Below are experts of layer 3 (counted from 0) of a mixture-of-experts language model. Rows are named router (the router's row for the expert), gate (a neuron's input weights, with its number), up (a neuron's input weights, with its number) and show model dimensions 0-191. Each number is 128 + 24 x the weight over its row's rms, rounded and kept within 0 to 255. Numbers have three digits each.
After each expert's rows: a language model's description of what the expert responds to. This comes from a sample of Wikipedia text that the model never trained on.

# expert 40
router:093093137152161154124154117162145132130127155122125097116097131138172164153139125112144125115139126178119088143126107127118111146149130130099132094134127127151110155130080160103123124128136109110137153122157137107112097121084147161070110143165101159149116111142142158115159170127096111119107073097117119104133098106108133123147129143124091144134114165149135138188109119146135070168122069114138113185102156109153130134142140105135072109146110144126154066138132138119154175129122100134130139132107128124192110152108103101114102095119152093129167091100135132104109123117102140135
gate0:111151111108142141148182115134140154168121108146108129087077154146108117157135080152104134132104165115114122154110138154089114120123168129129138114155131139113130170106191128089128078127141144132179147135137113115167127136135187143132093139106120186108117159116100163102144106109131091115132114172090119099130121075105107136127113118100126145164114137154121139138157085113137093124116142123128112115133203144182111145141135166148114133144150123140114124166107142094090127087116107110155143146073101115163120119164126129139138128119114108109097109107132136143114096135150137133
up0:086104116118105128097132143098124182108106152132131124115119092087104143124121127146105084133153154149138155120081124134120142092135204134132131151142135146096130163156108093089135122170115143116144122110125103091159140163130148137131145125123091124098146129131148109084101153127121076084118131109132116147134107095133154147108165133127150134136118115140142112162145100134157137094126145158138164111146175149113111153100122110112108140125090100148130136099119137101129156138072153144154114148120098145159157129145172173157078153120120050138139133122164121158107147155164146158
gate1:128144199140083122152121121154164122077083102089118115099104177091133116150098143159171130127156154134125125130129133087135117177154173110143119076117115153106108137152132121146148094121113098130144074112132133136144158150142150130126132163136147172132114141136130123115143148129175120158118123143124144108118100119128083100136118175135109133113175088137106158153126121146126150133120120122129130128150096092133106121108053139129163103165111099100127138132110141160098098125146129097127139145151172107142146118156137129093140164164125129099106128142089154142073097144148101118
up1:090107083115149152125160163121087098171162112120139137144123080120144112124119148108093127150123088114088155140147129173119159085118147142111144181138134116122157121118120148117103128132129117105147165156152125099113116085143119125131148111093090146122128097122143146117141133107131166142082149080141108145141136084117147111128150094105151166148134124143129105136093113102128135104140130132121109105094166153135123138137171122108118131114160178152136123138147105095102169173094123133130165141103065163135074115120164127155116152105149080126103128121146096127166153124110159177
Description: Capitalized name beginnings. Word-initial capital pieces starting names, often K, Y, Sh, Jo, or the piece right after them, like K-enn-edy, Yukon.

# expert 1
router:100108129153138158165163107152124133148158155110103129130119137152184145169120113104126145101145138127101133139129150123101136145152124095109149088100072125132101125100100136100111110144122150084138144139176167105088078089127138150095092155122106121143109096136139134143149131094144115156123123092092142091116117116098077090157100149101107133145118145141149174136115103053112092175104125114131108136090120107169135092167115114144111076145140143167155109131147150153145132136146108132147150148090101131144142129131122124083132117124117153103118129099105166103125106099115127110
gate0:116131132115130144124143120140121145125127126096063118144114107133105101114130118143118142138122137109142102148152109140125193154120118124127149083121073082151154122162114133135125148128170084148113077141123117111121133096095081105115140153155108135135135104157145128162154145141145137138119138123104162132129126158162123135101152126115106070103095148123151161114119094150142075163079120156117085138132127089102099156131146103158101134105155141148189156166116150141114197167156133122132127142145117130120139139133131135103114140112105129100151139145152145124056165104110181140
up0:087119176131124175100131116103155143173117121134156154100139198099163166145117090115144161105142132125071158113138102128102090097096120116109126137133137127101126131124163113097102099123087128125165151138141119167118136149145162167110138149101097128113109161109163133141105121146106116157141114157148114128133105078137127180141077115124113120123131156159174155119133170068170154102155106140157121129111129133137112115145096133118099126146113137078088095107117138135131118087143143126126124126115142133175101114124092099132091131128134135134134140122120079135149085118119092106
gate1:135150098129117144173096120137133125093132122150081109156120127089100124096150118091187174130143081109159166127133142152150102117106156147121092114087120116089102147152111136121142086114121134067178154120135120099152113096144114133135144094167153162115117144168152132142120145123112125155147120121112143092171135151127151167122135155194087128153134145129112158105139095103119143159106102132142116097140127127148142111092160113110074152115155122085129131127122151111118157085151132135138136094107124157117161134146149131125139098128162142136125112124132074106117149176144103091
up1:127124128134122163095149126109182165136086131107123106093109101140089119144123126152127117151110150147105106117126123121094131122193112136150121110129146086169161126154130135158135103165127134145101136159151128132125168165088142160180133168122149138101089135101088106102126117151130137146094141117153168132096138103154134103153134130087177089153105120077117085149119139095136120080135112123095185146114131103143126125140117112115153102137108117164154136146099118179115121131095124159128126143162121106132141104129062150166099148119120102096137173130110107129101135124113155126
Description: Institution name suffixes. Final words or word-ends of proper names and units, such as Award, Association, School, Unit, Army, coordinate markers, km^{.

# expert 20
router:109129161161159168142157116134125147172129139152125142147130130136140176160175127063143115116113143134114108105128116135098118124128141146090170090090097125128096163121122136124117108126089106125118148124150161113118133108100144174121147197127100163129121108181156146164156159073118137160139119098119145103134118088080154112129106127107098133163111139121119154142107125097127071148130102121116134138090135079127170127158164094103118095117145134134168119132134151119113156151131118117131110194096096076143111137133109131106136120143129088105129105112113131113110116101107148147
gate0:152120161148111087134098145146124073148110141146134127129123151139111101143143149140122123095137161134141155153087135112111104110109116154122154160159137126137196113106159091124062119124120101117128144135129132101133127094138143176126167115138078167159119123139135142144148117150133087098153139132122135125070130082151120113170122113109135121165186122133137099151129072129128079129151135159162128102120136109148107126115110127127087122136113131105150124106171142147118156206125104118110123099131131116138130160145144126126129162091087117169152088145116130112133095116065114144
up0:159099144142134133164134152114118120079101129127128111144152114132115145119156148111139110145131158148148129134081132124138108138095143124136110094119165136173168160120124141120113118163116098164118127093127118121120110158164119126123148148114137131127110117134107160123155120185149081126124130131121140149083112131142143128135129095129058103140129103132124105168167131178123142129153123099139136158143162105135158145071155101084075159112096112084127127098161106151135129183116117110110145095157115160107146170148173112160145152134105105135174065151092122137137137133126119183
gate1:079146106079149151127130180148098146137126132092141143123159123127111138096159128110158098108125078129164145115113131144124156104108098113169078072182118125137132132115129140106071138173162138061131154141110161120147119127164147133128148153126140105134144149128112140171141130167121094125106117150099141146092187132111139139137127118091179093120148141116125112123134115106121134132097110170158116159156143123099103123144164121119163098140108134159112146132087139118064126124126146102137124130183148143129119118145150118112163093122155133120103134142161116121148075112120144135
up1:126161129109120124123108087124147094090151115127085120118129117090119130139133111155147125162121145126172088165159088130132105108151141097118136085173137128117095137116106088145156129141097160116130109101122085148180139104105149128132121096148104165123123115122140118082184107090158137118127119127161086122097141129167117173091106129140129184138123096155162140089127140171186152118135147114122138149144164124163167128158080127148117155165130115111128118146114145139114139076129126115146103155117103144080120143098149137149151157113126156130125154138168127156093137162123145114
Description: Th- pieces, number words. Word-initial th pieces, as in thirteen, threw, throne, plus number words like six, four, half, and nouns like term, field.

# expert 12
router:104107135161186164133110101153168146148172141107123126134129146134118132150179110098158174083095129135127119128162107133131133149162146108113172114130145098161127125120115145117103124111126137108158150119195172105098109112103148130118091128131113176123124094163132187125133150103127091135132112127095160088102086119080124087135104122137117136151130142142122132146111080126144113154048131120125100133120115102150140129159176121133099102153145129120123129139087158122125163132156108105136123158110131131134105162170095108115121108114121129091149101101114154106093097102123132113
gate1:161130123202126152099085076148163135117089161152124097166119168110108164116116124122096143136125142154117109132167085126143115121133181156108129120123164126096098165142114133156146149126111153127102102106123146157129142154098090141134159127113145130128096128177126111117091154129090140111111141164129100090132088149093143142112151130143124135118117100095104117103155119110174117151148100123125133118132159143169106121144150137090098157148162120103121151124128184140118124119149137121134142142116126106145120084117115158153142099142163096088144140103120090137165111133137132048
up1:158117089119075108127119117127146135163091168091138095164153071141152133135117138102133157117153102114164138143156111121124145120126140122116116100108135133040107133131115125103155136137115124137165127114104107166147178130127111138142123130091129095160149099134176108159105146122150147124164126137166129117143076122087132163129135122138094123118126113122130124107108103128115159131163100152113158107128136083101082086103170163118182151083112099132124136133167111109120106151099137184160140137138136114130148082117168131157147115089159127132153120112097144120142154137138128153
gate2:114083108127109109109130109169119173113159132099172112139107179149158132175169115118096131155107128135100117105154123108118108119137133130118114141096128108117108099085139121098098120135122129091156118150152116111145116112134108153127117123120088128160115098157138161155132138129115143113114127129105131107137105128097123143164116116140129124141169116116107142141131095142169125133120100140101121077093123096152150112161132162075109164100097102110150102159147172142122189103122137145132151128086115139167152082132166089127080158188161157169141117173124127080130143103122103144
up2:136141154148181125160123116124177113109106150111100105112125097160120141110089142115162144088133142147134113155148118141112145163148134091076139103114123136143117166136118184119144125135120104141136144129161144098088110152109130129102124124169105166117144076148099165145117167128083157152087112146092175126121118111142119106139129141117100163111105138134130135131133164133095133132151131091175121182143119128106096135116114113119082085150158163160151103122121100180118108159177098129133126136145138124114103174093097160135140093092089125079120122121115117123118110105101142111
Description: Latinate word-initial pieces. Opening pieces of Latinate words that need a suffix, such as rec(eption), acc, gen(res), med(ia), cons, often in film and album reception text.

# expert 36
router:094103151118125170165155127140158134147146134113116121114129155159134138177160127104169138103093145166104127148145117123103160148163162103104139110102101149135100127117102141087100113147125126092146163144135169102137120103126167155119112152139084143159110106157148132192161143097133095143108115123111164108120108123111129080156109119107093140174126150150104173145101113097092101153095094118168109148082156102129165119147169099126115114131133139107142128146118184113121156162139121119122147155103112112147124143169100102104107101107131119087122095117110140106103102098107141119
gate1:108162102141136140123171138128163136138134145119109107135149096089171146182103130089139136142141125171141124118175084104160101134120090152080139145139092106134079118122074159128120090121155168102149115156139089144138130144138139142116111146129139120134129133141086158107144106140107117127135136123115144088099164125074107094123122131131152125148099125104119118076114109107119154134136131094135129126116133120148090097119101156168115100128171145087125137161090099143147157144142159093150196118079159145131091160100138131110119145105115104152129098150143103118157116100154099134
up1:111133134143121158110144149108134114125087114113101093111158078106154151121110157127128107158115134153106137111132095151132151118122115155111128161145114138125111118147115136134167138110186167161115093173115110152145139149153139116152125168127167119121156138123099113142112104125124126194136144139126173160125107162033146118105142133146133137150112132068091136082145131092102129098132133121094139134105114127171146129096136122103154101084145136100111120155087109129115120144123122096138169100098121119124135145101154169125129207114161128161120134146142120112154134112153111171
gate2:139136184096111131152117118105077093145139135140181117116162153194098131136143116116134151172149133114113157122152144153127105134166098129122114141092174103117146088152165112121122133119137114118126096115105090138110140128121160077144130130127119131130106141086110120159113102152201131085094140144100139139097116122133103111141148127124105120145124110152164157130131122100139128158134124157136152142118110188135172133152104146141168121105117113097117138104133113131159130102138151130157076095191115114134137149118106127139157148149127163084110095129074095170158107145133120114
up2:086133107124146147144105118146153125142145106131127137086126138151125160158115144102110151110159092098130127164166176182125085144140135115115129164145130135079145088138106155112111121138118132103144145118146078117126120141136167146126128179091088123140111113101087164149102132103116076151108136145097137123162144173104109086127118120116108145149097173112137103144107142138154149132142177175116128174116123198132124079114119153151079154129107079131104117108102100127124109152123109135117145106158129109120101131138078125103144108162103128119086144122159108111156137125128122119
Description: Common concrete nouns. Everyday nouns for institutions, places and things after "the" or a possessive, such as government, building, housing, land, school, box (office).

# expert 0
router:101110136137157139139172095149130124146162162140126139113121150139163155153143088087130177107138129132120124128122114116101110140134121102094135096110078094151081136090104109112133123145121116098137140144144148111105080124113139150063126145112109147156112115166134150151138143117120146156134063130118121114129099116132100092179112145098103136157127143147129172148077122146098086182142091100150087135106129127146130117143139075145114090128140141107145075144132156126122137154143133132156137168094102094157140141140147087091141108121123140127110110110125157096122104069137150098
gate0:158122142122150145107131130125113168161154117102109107124127096128138142121140132129165083159120188149110129150152117124154116135109103156123154109112133116210121155140119106113146115109161125105125121121125173125155143138146141127117141126090175130115152119166107114155107112129102133123133156132126173134143080125120116104156101127148125083134135121099132165097138117150107119130128036095092135153122133120171117112045151124123143150118128152098120140151108107194131115094179091173136133140115102107120115094074122104148135143161138130131147150125139154106140123093118147117
up0:113134140135127108129114169162135116122085138176137123189112157148122141121161099142106121059133099111136098071117127102098126142138123134131110115127121124100148115128145118163113141113121113117142165145143100155115127134102119148162144096157108147130116139079158161093149159146097110122177160097105097118131171150101182177091131113164132137145146162104124075127099125107102131152119184132162104135122131147065168127144083151156130147141140130140092114128149132113137120132126143090094156118177134104117105117143147157127121134116119117123126115123105087134102172154132089131
gate1:109126120138118145117122105120154124080132111124101105110141113144191090111199132189156117082125110143131134187136109097120127087162096135119134093063098126133149138087146154095127138131131156118091145135170089115104108125126135147120107166130165135104143099167114147149103131134139121138119154115105123125174076122127148100136114117118149121156174164120140130131120181120103119147122147159073124129120120119152164108130117146125111115145099112142155135138115153113115122095140080109130160128156141129102100153155155125116138069133086144134118108131137143107099129071120139109
up1:126117108132109108139113086112147144154126126126125121114121134108112149125097144134093143139145117157107113150160069103163152143118124117094119151105154112146116174161107144164166118103109119120173130160113134138114104120115165121111096095129146150139082107134162116148095157104160145122107094127147128147120103153147136158121110157110082102129078085166077094164117149127139135072132118145145200113134133145119172131138102111095135118108113130126129084145102126126133186123137199138159087126117117140124166121115107164125110167138156134153183130145123138123136111103118164116
Description: Line ends in lists/tables. Line breaks ending rows of Markdown tables, bulleted lists and discography lines, plus closing quotes after titles or quoted phrases.

# expert 62
router:102132130168151138149173105175146121136161150133112137109126108152170143159139104099153146105136120132095116119187113112100126141140138101121156123107079104155077134093107141106102128160108128102131166180167151110074111093107113137093108159154129119157100098154146152125150133111130114143118097111086125090123098125115094110149086174114117174136126151141129171158099126069124100177126105122128101148114126118154140079144116097132095108132140139155119077154132126139154158129143131124135142159080091118147131142129099117107129122122130131126163121097121142098109104105095122124
gate0:089154129111146141121148146161121135107140137075144089132120121109151121111191153136138143150081135129098157127086062207114155194111124111112130138148160131120140146110111123127130119124119173128107158174121108113125158090111128149114124108174111144140122140135136158108132135149145120139109154120108155137072132163105100135132128162139136105146142165160106134163133069153133083121135118131113112147112160110118111150125148081134104129139135129116132125150132121108157144138171093153137115134098120116120078113169153114117073142125128124094119136119122151142103133061117138088
up0:141156130102110129111085148156110136146076102130118119113122115095128124092151144120145067151105090156155164126132112157132112123138117150131108120144149133143122127156150129140161129129103144160081151144103152135151181085167098128144137104142133103089111162118097118120132098167165131147128148130146135121093156168174135130100147137174142139103132142135083107128161145145117129138110155119095154142119127109145069092123140137055148143133125146184077146130142107171141097126129142150079156137125166130100147076166133155173148140110123147135129133125135147162107107121145118128
gate1:101119148109136134165125155161153112131206106145137138113139118174085107152157113137152133116101110135141118130128128149137132106124139055125123118128131131126156111122153112158094141160087120091109125125137131124115110121110141179154156180103138138115130104131146142117085143127160150134146145111150128145180118142125126086138144139107148111116156155105080136123159135100142128129152137170081155165117099157159122080096140181143094109110139159118103163115148130142095144094135122125149092131169126111153115101094122121119099165080161117121152152144117084129114114093107089086
up1:136108148165113150127149138173147167095071129094100096134112125101171140139141171164107170111160152123122132149177113133140112092166124151158083088112099119104146161151123113125129139118139147092129142130125158168103105117134135141118113110129116121149131123088115117137111139092101090135126112090129111131102140135136112155109123108144096105144159162123166175123105102122091108131115165103103113163121115081132095111151122159108107133113111153146094110141135119105135121132102106132102187123148050157132062127153129127170118107116112125127141115135114144128147163129184118154
Description: Lists, coordinates, chemistry separators. Separators in dense technical lists: semicolons in gene-ontology terms, commas in chemical names, coordinate parts like °N, roster pipes and non-Latin bytes.

# expert 11
router:103122153157129181147158126122127127169134167088124132088126130148145155156161109103186142117102135163073132151162115138103156149143122147116153108118088076156105136101115144102078089129104104113127159158147141127104125118116163159123127166136103116136114105146140120170145133102131125152135121128101158112106118102129150092146119138106103116161148155143128172154085140074100105166104098120143106141098170089127122092133115121125110101135166145105136099142091159118116136140152118111135145184096082107146117109160106097118103129106127130107118133108116154100114071123102138120
gate0:098139150153129145146123146137109112116168147211148097138156121158140128110112144114158117112143124115104125125104170104091107163129129117157112086117101107167147121137077146147085127092110113127121149152134102107113096141130122170120127093165113133132130123129128133137159134133115067146168164084116128110105143130106154145112096097119169147157126168130135076139088086074115117135178129127136095152117116158165169097151113125128135142184108143126146133095145125131173117108138086133154095100115148144137147125158115078099090093128140123144133135114145118151126139129157116106
up0:081116113134121136161124110153140125115146127117164144131119122109127104126143137107195076171109174080098152147122136098107144157131129121124154147114140138166094131116068095150071160115107108138106123115130118133136166142125130148144120151145143125085111139126097114130147127140122154151133128149145145133209155162134121136109110133135127136152160113139135109145140173117106130124159150143080117091129100148135127109126126116091118123175134115140099131077119145175146133088173129103086100150121142126069206116108140149135161142144118114116099124132111084112136132138105096145
gate1:105146100143134130137125139121153105126126118132149126109122144150159115082143155114171122155134141158169100128173089126112156169187111143097117135116107136162150139131104153079154087133141120107162159131151175099137125101138129140116134141153089152126135137120113146153137135138135138163101116089096173118121091125116136113143138166081137091136122153127122085148078105089116073130077099110119106165112130104161143104127114102157112091145168149119146088120112122143146104127158139102157197158123118083125146111125132142133134136095106109106130111122103158077123137107115170123
up1:132136136095131078141124129137120099134113154103198144114111114142157143149125139135138101168114170153181109084178131101173125157162120143108119148124105117096135107114135166128120130157114083124129140154111175120154134143140149135136136144112140126145127154124114131122093132129108142102121140174126160145110128154135136110128151139111149139168154098112119102158086124131089142090093083120119119117125166099131132118113091128128115147105164136136111115147091107147170101097142116114115116144129141126126171109115101173093111155097072175130095122109126098111160094178118150201
Description: Verb endings, governed prepositions. Verb-word continuations and endings like ing, ed, ate, and the prepositions verbs or nouns govern: calling on, relies on, use of.

# expert 5
router:121121144183145163134172108145152119144127138105106119114104134137156158168135111109145145103116135129088113143170146114098130151136127136116146114094110047151099119075099133091101106111089119105144165193156163125086103104114136142105128152117113122152118111169143140126163147100096101140130116104097131109098090115114106092168105146123118140137115169121146151164093118081109112157135110112135110178129148088193143119120104114130076113148164124130166099136091144137120151141148120132151134130100090127156132126140098103095122119102120115129140134100136158125127100115112117133
gate1:101156117113137127124077102126092093146136159133137170135116141107125142099157080093158156091139134168128079114135103166104136124129159111115132122144130130110136142106146133126147130131108104103140184146145154142124085080120127117136102135133111135149120149141140123113083133135159130115139055123145164147135074152128109150118172122124084106128138124156164175136151101129105125134119158151148121146120137105144102143149174124111094179081158119107128132175134175132095150109149099135165113129117108153112056133144138087140111127155102169108129133141150109130169107109110110128
up1:138124147140119119114141126100138133125117158105080121115148167126127077103148125119092123138122104132160100134103127137109090095117165120119117114082157058150126117096160172119119118160152158102127101093127091123131136096128147119143125123159133108145124102179141149100127136120116137123155113097149150151161137103138142145096157160125131121159134107122101123115116109135099153104144143127117125139152133120151159105159150099134098119101180160083203137139118143120064148152078169129139134085173137135121122142117113121145160092154098132169122100157135126170096187111139144132
gate2:114102143116132107104122132130157107110167110172143095134095133169148161132155130108133093093117151137121135148092105127141180144108101117141131081152086112152110143124130148105120094159125096119110121119138106127088121145097151099100118168156108105151114160128124151136107168120152133123103134109147130155111130162136174106168131135137093104155097146122124146132080162123177124114133099114134088163147145139139154139108134054075085137148124105128151119122116145175154115149168092085127111173161107120180126143119114080094103111128148112156110114124139142112106127105098151120
up2:126078116138129118138114139096120107137147123125154158155118133090116153130072120127105110088142150109127130148112056130113101135105145119151131131139106124115089137119064119133131118133129101108169125159116122150143115138113141131140151103135124122139128089166171148084131123070104151110170143138152152148123152115118149134111126130130118137134118163151131089123127153140153146109112176158105103114162163141123102144152111139111171118114168158133147139094096144093103119135111162150188103117135141138103042147148095104163095167145086115136129141105149101151119074142157128141
Description: Quantifiers and clause links. Quantity words and function words in argumentative prose, such as some, many, several, further, that, from, plus separators inside number tables.

# expert 61
router:119109154135176130121159104163144145135155143121126104113124138137162151161146098108156128137100139158097101128117133120095123157135161083109167091124125121150122155115069161090120124110134129103151174157141138090115091126091140158104105103141089145166096115141154161148153141112138123112114123121106133128090140111094149151140112140120087115114143187137123152166084076126132067149123093101144091153103130110133133102126144108134124100138120146117147077160133147112117142143143109099140111164094141114192098162128120101116103108111104087149130104102124151134097108100109158115
gate1:122081134141132132145135169150099105114133137116138086160114107110087116108108146143114105138158118146094121100089112085155117103166130127087204171113097101124089157116113113158104159114153096179085115116145165138156114141127110167135104139074114143125114104139158154101129143123130112125146107137101119143132117084192051143130133077124131135116130142191144151150102145126125126151150133126146111149113153122141119118146107138171134157159147159106110109121121080105125127127128122134147112137173108140129133144135119112118100148147139151126129103153149141112142143192108123143
up1:153118132143141136118152095157186120149131123108150166088106155138102123152159124054126146103119150123126139149151097158134139106117136137110126109135126098121139094119138143084155084123082125119176130125129083113128118108156138133098131146191180131105149110127133161138147127161160131143144111130105142114094152112085154125114099191114166146145108092115153137155119110087118128109122121131120162139154123096158136133105109089120127101122145102104171127169089141160132112161140126132118152118053118110111106152123085131068088121123125121113143144139123151129110097111102145134
gate2:144125127137134157112125156197159117108140139144145086097131143110098112118122139144109102126143151129153109179146137109130066101113124168156128120132128161100103131131115116082135119151152158109175166136140142113152124134096159125114097139115111131137090125114094110075142112130127145134104114119135146122165149131152083141130109130107136166137066152167156117189122155102131138125132068109113147139135134122163137122126094164138161128157130121071144118116075114149135132109096121159085109129123128135191136157106106110090125108131159162129149108151169123125136154086125162124
up2:163151106092149165092095169136140109129113167140142136101130167087055075108128144131116072136164162125150125153094158109160108090088090132119134110145145171173137137128139148083106136116146129157167185145127113163161145148115140134114114106100122146125155107122118116103136167137123138154130121122134125127163145125155127130096129112108104113119089103160130113134144124143127121097147083131105152079147092134139115142118149160138128130130132131100124159093068116118149095101103144147089134123122152130158116147121116124142157107169146143114121116126160125153083160107097166153
Description: Personal name pieces. First names and pieces within personal names, such as David, Richard, H(off)mann, He(in)z, R(ick), G(ary).

# expert 22
router:091106149139163125147146127153134147159131147142131102146101144160158174186162098117150137109093151138118130115141104139066120168143136123112134107127089130137094117106144125108126128088124114094153117146135163104127112120085135139083115138149091166164131106139151158166145161109110124138117099131099121100098122104093130122150109138130127113141132188148116164128100133124149103145137084117143084175070154119146125129117113103142098111148137130104146073159117156111148161128132118096125138166121087137172129147136121104089114091076161097149141102094146145111092115110111145122
gate0:130120198127096139085145131137088125150095099119114157117122110131117130086132077104129092104169118088092141111104158126151121138135123083140123150047097125101139166150110096145117122118133158116135128110123098134074120137148119119172175130130129145096096130158147152152126148125150138118111142111112129137121148138112136167128123156138136123158142128143093156156089112143082118133133140120119159147175111131085192080157107134115162106110118117128120108115151133145139128128120126132147114130129170079122105111117164154137116196174151153156129146129133124148184124112135135136
up0:129083110143156121146110147140168146132127140146105099153141133124134108172120104121162124135145129146159137129140132122113172133171123106122131132097147139138175107127125126139111139146117124093151141140152143092124109130123142153132111144118095112143089120157142137153142177172117118130099135135167116131138108123163096109156137139122098141146147117098126093120100154093122082117124132121149135131123161098161096140123159121161030155129155137128110112148139093139142125149122152125148116123117116092129189115128052128065157123080154102110159170144154093112124109082088106084
gate1:123121108119150145113139158163143101122143093122097123159145174120144141117094126161131113110113110106165130107168100166093096155131142143122164104111088152146137133122151133124085172104116118159156169135122096108097113122122137117167129167133165125107158160124129084097131099097113130096074156115150115160108140104080187122133188128125148130105068164154126146125137115170111152121127131102097101105088122151113131087123103150132158140158133141116128165171101129106134158121144104093098095151124112155140119119108113136089094154114099121141163124112102124120104129160124148119
up1:114109149135179107074152121121145088130133076091134138126145122164149160094097131150155137101123119169184069123128136091128101150105100124121100109124151137128121148119142110105129126094084110149100158149132116102074138069120144124155119129104120145120126140147103102101117103095160168138113109138137120146129142173095155116109122184141133129139121132165103129121159095137122122124122159128143127137128131139174123116128081135084187129145127106105140164152123147139122113122138096133124121153111135153146116128132114111073139105179121133120159107077116148101110178116180135097
Description: Slavic and foreign names. Inner pieces of Slavic, Turkish and other non-English names, often with diacritics, such as -kov, -ić, š, ł, -chenko.

# expert 7
router:113094156165149161149185096135124135138175157133093134115094120143151131146136098068180174104128153143121127146149126159107104136141130094108131107117082120128087145084098149082097135134089128106131159152166150086101112118107137157084121156152099127133111078193138144138136125098118126133102101130128133115128113103133102050173096134095126152148143137165131136129119133128145116162135124108155110163103134122139128111158155132150137113150150144123166071152123135127127149149141108128150134138101113120149107155122118075109120113103121111134132095120125139090109110101109139135
gate1:153121155117136102145115142114125143156116104148151132115135135151135126130114152136144081148115127136103099057095180165138161159108109130168135096199132144100114117153093115165143126106143111151142090130108147130155146112093111119119125133122123123120119152108161097112113120151161121146169109113132111142170153148120116167097154087110139084141105118097108122133111141137166139121142113168136082148124124133087108159102164075164092135124173121122128130121095139092146123123127121133098109140125097093167121139127109115167071144094127110130187124119126111126163106177152167135
up1:146126123132132112172108153127134138116163109149120132117116102200187136132145161174118122138126156143112084104124111161142140144144121123108111113120113109108108090161113103127134130152151111176125115116121218143104128110083097102074073117136121122136097143106164101126130112158137125157100118135144136109121148127140122164134140141103129079125141123084136134101122137139134131140135107141175102152103128124139127144128123062114078141122152135127104135145127122102128119155174110132135126152077068121155142147128096104100104130148123108150179121145141127105113087183137159135
gate2:126105162118143131152157136131103135125139143127162143120098144169132181131142098114153111153131117159107102103149156154102115139110142107125150082141108102153119150120094127100152103146153148112137112108150179133142100114137147114155154137104103143083123169131129153108150132147137110147135081133117081119169125143134130089180116102162124126094127144108117126100099093149126107182114103134090086114123124142141136131080142067147152078129178189125172163123130113167126149118141107124120125179142127096161087125128129126102107150097120122132152127117118126142097144085129167092
up2:126097111104121110121114138107118111113161146164133149090157113169128160096111129137108160130154095120149151122138155174109090094094165090142116108102106158125093095145108119125150144159145148116096100101117147130100144140158096106156138163126178119114156145165088114089109102142114166128110119166158074169159150125154097096159129092149154136101122120102154145056131127139179144163144131130133125105130093157145089155085120125129132113107121121133163134108152097160099117129135100133148111157122143150116116130083117112122151152094109166166134150141167134128125134136099118128
Description: Line breaks in infoboxes. Line breaks ending infobox fields and table rows, such as after office dates, species authority, or table header separators.

# expert 60
router:091110139127150152146171100145133151152158148119107152130115129149158143152186098088146182128110123154126104139137098118106136145137160109120162106120118115128107115130099156103101081135110097131160153139170151083117100100111141141086124135121100174163145095134142186155163122114147099126143133117102158100115139129085092099147125122111087131153126174151134169137109103093112117146074117127134095147115129098129170113140141115134096101133135119072144119181112139108127154160139089141137122139117113103158100165166110085104103112130122127116131110122134129099088135089113144115
gate0:184098133139162097148120138117082088143130121120110106146176136128149125122134128119123126112175135162149153146132127148130090083120120086121105197121084126138065138130083090120126139145169135141130134150137097077123104141127142105134134141130149126153129072159083134139113155149109118109115118126108129112159154094100097134155159144126078150104119146146122145141156098113122139130137140143123149139094073150164181076138101104127134086106126131120152107148121085174108094140129117128156129122151159134109104165098126106086132109149159141136126117134094164133136142148124151112
up0:105108111133138138124174122122177148103169145136109174119117127135139116153164147107111123100126161101106091116143131093113111149146151172105142101127088102140134126110148144121113108091110135111118088114146110141087150133143137166116128146140141130142117168092164147123130144134124118155115130100135135124109116083187117112126125095113164123154167119107151171138120176088117150133112121115145102151164168122152070171068067155126141168131136157126132151129134159113142107174122114143144135112128107102138133104163104085133131082126086081107165158144109104134131137092139139141
gate1:171143142100106140134118145179100130140138148170137153120111122128130119140129130118160074140109136169139124110155139128118142140095115100113116154117136150126138126135115169112143114100143095116164162115132165127141137096125098109081153111176154085134130164103126105125106145112105128111149122082144161162178137124162141118102152127113122149094076166151132152088108126150091092128114141109062117102137120093090143109137134102115085142113128129162154112157073088142127099126110165084154149129148160139134142170143158128102112096122151124139130093114126112170150140104181151123
up1:122149112120135100104094095124123108125150133112115113123178165110133148112136105108148164118147107118150131151138135144114117146127123117143095088128135122123133123125126057098096158110147149114106131147117108125175131145123135198083089129106127170150124154150170151109111136141142136129123125164132136108134088125120100124088097179164122094139151122155142103162092138098132143155192114135139103167126124098112089109128127126174090136141136160113132109120155157098142076088162136159069170121120135134162152113134130095156160078131083161114138134125129114132086121124132118112
Description: Biography: arts and family. Words in biographies of musicians, writers and politicians: album, song, writ(er), married, brother, -ist, and the spacing marks before spouse marriage dates.

# expert 38
router:136113137139174159128149092136144169129167126110108157149101142116131115136148108093134169123141119131108100140133099165101143162169134094090141131158145134134114171097108129116134118117117121129158135135177146094101136123058161162107132119136103165150120125171137197133140144098125124130103096115120144103112119100128119106147085125122086162129144167133134147170088076112118111123101095122136095141100122108157134112151162120145130106159152160086125105162127140098132167143154118098144135149121102136123076147107103106134117113094115081098168109112136128102090101131126165134
gate12:103094124115132152117151110115144159145147177136106116160088135137154111137145109129108171120143119176156075096112109172132176101155158122113135097123137146159136119122118125105104131124116161118128145121162121108106126109135115127090087143106114148143091145116113129119133141137128111142131107115110138056154101125106101104153053159145120139123137174155069136169106119139126129164099104119126097109094148123143144150152156115145133118155120098139098113138123163090151129109178106128123122126096132080129109136110126091083181116179108110160141101141097140114148087114149151122
up12:147144104104105116114126111107124134132119118124101148175121138086101075118104123163109127145123118104165126126100134143136131137127112118136126129178158177128169155140105122151145138101137131171101107117124112149117158119135090136115129097139124118087138164078085139077098115114132150102126132106135139129150132159144143164101123104157118123126110141093077095158137154176144149115145137136115154118150116158082077155134125169149158142115130089158082130101098103108156124116110163092098085108153143135116123097126131146135155130164167122137158137116148121142150122153193133200
gate13:099067098104126122149158151126098133142096122149122123131132132125148134110136110095125151101137102101148085132154164143106093142105164130129190125132132128160162132136129127094117128104156173136136120142126133118129150152140117138118141108099155144170108137117154121119143142117101161152156101164125138152134133140092164105155141134134106097071115142139124124153115111140144130101095145136143124135114128130176088167121156137108176103085104139092117123161099121154152117128114117078164174121043133086098146122172105140168169125128151118090086133134092134096116173128115132122
up13:136097133089158145129124151120130112149162109150164150110130090103139142095088129073122139108109118115186091145169137160109145146115138167160148131186133143110157103104169111123123114162123143155147130143114124098159154151162115127122156131110091135121137127100139103113130129106114143216132185142130134118108126113101194088139120097109148105095152128138129116110138115128139134119098132124096147136127113144172092153091133112147142157097129143124147139135119105148161125147104143140170121114117111119112130115132097097170164110114150138086097094101118154063124134117156153109
Description: Word-initial Greek/Latin prefixes. Word-initial capitalized or prefix pieces like pro, Ch, Mon, Ex, Co, ne-, phil-, often beginning learned -ology or -ism words and names.